Below are experts of layer 2 (counted from 0) of a mixture-of-experts language model. Rows are named router (the router's row for the expert), down (a neuron's output weights, with its number) and show model dimensions 192-287. Each number is 128 + 24 x the weight over its row's rms, rounded and kept within 0 to 255.
Before each expert's rows: "raises" lists some tokens whose logits its average output raises strongly, later layers aside. This comes from a sample of Wikipedia text that the model never trained on.

# expert 47
raises: "the ", "other ", "some ", "a ", "any ", "its "
router [160 119 127 148 124  75 145 114 123 109 128 147 161 151 150 169 101  98 164 133 111 172  99 153 132 124 116 108  98  73 130 109 142  89 130 101 132 130 151 109 119 160  90 107 136 148 111 126  65  93 147  98 130 148 116 119 140 112 135  77 124  83 122 136 156 161 117 124 131 126 164 162 140 129 132  85 113 177  84 123 150  75 163 120 129 107  91 130 136  88 145 195 113 109 117  89]
down0 [132 130 161 172 102 163  99 133  86 102 126 150 124 115 124  78 127 134 128  83  72 182 132 120 131 111 125 137 170 131 123  94  90  94 134 124 121 139 163 169 119 152 108 126 120 163 120 130 144 183 157 126 150  83 123 154 137 108 112 149 139 147 135 133  86 149 120 177 155  96 114 160 155 156  97 118 154  98  92 124  96 127 158 140 105 128 113  88 116  99 102 127 116 132  94 154]
down1 [147 145 168 153 124 118 103 144 125  95 173 118 140 161 156 117 144 109 150 121 109 125 138  99 121 111 187  96 101 135 157 144 122 105 107  93 126 127 132 125 120 110  76  83 131 132 157 128 102  89 139 119 133 179 112 150 140 103 153 127 151 169 110  87 133 116 104 144 119 168 176 177 121  76 111 124  89 121 128 145 101 143 120 132  95 130 155 117 166 141 154 126 105 186 138 163]
down2 [141 128 135 136  94 124 124  99 122 115 126 140 142 106 121 142 138  92  77 152 160 118 147 165 173 119 106 120 148 128  97 146 119 101  80 161 158 141 168 113 151 127  91 145 171 134 141 134 107 157 145 120 112 113 124 115 128 149 142 102 125  71 148  76 120 115  80 130 108 152 156 141 122 149 139 133 124 174 155 126 145 105 157 128 117  84 111 154 100 163 182 151 148  79 116 104]
down3 [154 193 111 150 126 148 182 112 120 106 142 134 113 128 150 158  99  98 159 115  99 129 149 143 126  99  99 126 161 148 115 140 104 102  91  92 107 109 145 122 103 109 121 135 106 144 131  90 124 122 137 120 114 130 179 104 117 125 145 114 119 121 126 118 104 124 122 143 141 115  90 121 126 114 122 119 136 136 143 143 135 117 112 135 123 100 113 168 145 133 143  91 129 123 103 110]
down4 [110 145 138 142 124 102 157 135  74 138 152 134 140  95 147 153 119  91 115 154 177 103 123 134  80  98 173 143 115 107  92 156 126 135 141 123 134 165 109 129 140 120 117 157 103 148 127 151 160  91 126 130 127 182  64 123 161 137 131 151  94 114 146  85 121 139  92 153 112 104 154 136 126 163 137 124 172  84 170  93 150 132 107 139 170 147 123 130 116 117 142 110  98 136 122 159]
down5 [125 166  86 109 138 139  91 125  93 114 110 162 149 108  96  86 151 113  90  94  95 117  80  96 102 103 122 105 131 114 130 152 119 153 173 122 106 112 118 160 140 128 157 151  83 128 121 142 103 158 137 151 120 111 153 147 121 129 126 128 161 138 119 145  99 160 164 159 123 128  95 144 133 131 135 136  72 107 116 119 142 156 150 170 134 183 141 112  98 116 129 149 105 131 124 128]
down6 [123 111 136 142 100 128 164  89 117 109 172 126 126 160 130 159 123 121 116 132 166 105 118 134  71 105 140 153 146 137 116 138  93 137 110 152 140 166 130 149 166 139 137 116 117  98 124 144  85 135 150 153 116 163 155 198 119 108 136 129 111 138 124 133 114 141 143 117 145 116  94 111 149 104 118  93  89 151 174 128  93 112 129 157 133 133  90 134 113 186 165 125 100 130 147 134]
down7 [138 172 130 154  94 107 110 148 101 142 147 135  83 119 137 151 129 133 143 159  98 111 136 135 100  93 103 122 126 145 131  96 116 128  93 127 116 117 133 148 124 163  89 164 159 119 119 173 121 111 122 121 114 124 129 154 106 130 158  93 112 110 125 105 122 125 124 108 127 155 149 117 107 147 122 134 100 112 151  89 142 153 110 136 155 161 135 126 179 129 134 157 150 131 159 141]
down8 [158 104 124 127 105 164 128 157 108 129 112 135  89 109 140 120 170 113 155 133 154 115  94 143 114 152 173 111 159  86 135 127 115  76 115 105 144 169 106 132 147 121 129  97 175 134 162 120 170  99 107 150 131 182 156 134 137 128 136 169 115 166 149 146 127 101  77  78 118 132 126 116  99 122 167 132 121 120 150 114 133 165 111 118 120  78 140 124 137 147 101 109 135 109  93  84]
down9 [116  83 148 133 114  84 144  86 111 122  99 194  61 163 124  92 151 142 183 155 148 122  99 172 136 148 127 110 120  98 133 115 143 102  90 154 133 150 112  94 117 135 124  98 115 117 114 109 165 120 101  75 157 133 117 177 142 111 134 143 112 112 112 123 127 107 155 123  97 148 153 157 113 153 131 143 121 158 152  99 107 153 132 113 140 154 103 117 117 142 132 136 131 150 119 120]
down10 [ 98 120 144 125 186 146  94 131 121 104 141 132 147 142 102 134 155 156  95  90 113 134 128  90 157  92 131 122 110 138 109 168 137 129  85 112 138 157 122  48 154 110 168 115 154 170 158 134 143 100  99 116 108 139 136 134  73 107  98 130 138 121  93 160 137  93 146 150 142 121 114 138 105 152 153 135 112 190  57 168  98 178 100 125 127 164 143 160 107 131 113 141 138 137 151 122]
down11 [ 93 103 109 107 116 144  91 132 139  92 139 121 126 112  64 111 114 133 137 113 159  90 132 132 113 141 121 120  96 134 139 169 123 137 150 131 135 136 121  98 117 137 111 135 131  99 140  83 133 163 134 155 148 120 148 162 125 120 145 120  71 104  99 150 104 128 103 109 103  96 119 166 109 142 158 136 117 161 172 121 159 110 118 143 131 153 124 108 141  94 127 146 106  87 130 123]
down12 [134 149  85 154 133 144 118 180 128 104 140 123 127 182  83  96 128 139 119 137 147 140 108 116 164 158 135 117  96 204 148 132  95 102 162 166 128 127 147 152 119 133 134  93 113 132 123 163 153 108 114 126 106 138 161 111  77 171 179 121 128 123 102 146 168 139 118 156  90 147 114 137 161 122 151 116 153 119 114 112 188 131 124 117  96 143 141 149 144 125  91 127 137 132 102 137]
down13 [ 73 130 132 106 147  83 145 126 137 155 190 151 115 134 109 132 117 100 121 141 144 152  84 141  86 131 128  89 119 109 149 124 127 153  98 105 151 117 148 126 181 162 102 121 171 133  93 108 107 119 135 128 115 176 112 104 139 111 106 112 114 132 103 112 137 140 131 116 108 140 124 118 139 179 143 135 132 125 140 108 128 104 113 141 136 101 121 109 137 126 184 160 133 169  86 151]
down14 [155 132 143 115 156 114 139 156 111 166 118 134  99 110 115 115 144 165 108 138 128 112 124 131 130 144 127  96 147 129 155 114 132 115 118 100 156 151 125  93  99  99 106 146 112 110 154 154 148  78 161  94 123  72 139 137 103 159 109 118 105 129  88 157 190 127 141  94 173 143 158 137 171 136 123 153 123 110 103 153 128  95 113 163 130 160 135 130 130 139 167 140  80 135  98  97]
down15 [134 172 175  96 114 148 110 104 139 123 115 102 158 120 155 157 135 128 111 120 102  98 172 105 167 170 158 123 134 150 138 139 120 130 148 107 159  82 118 149 129 141 101 139 116 148 137 143 111 169 143 169 152  85 131 153 107  93 142 116 161 131 148 101 143 164 145 131 165 104 160 125  66 171  96 130 160 131 168 151  89 143 117 145 106 141 118 155 118 111 118 125 161 129 124 126]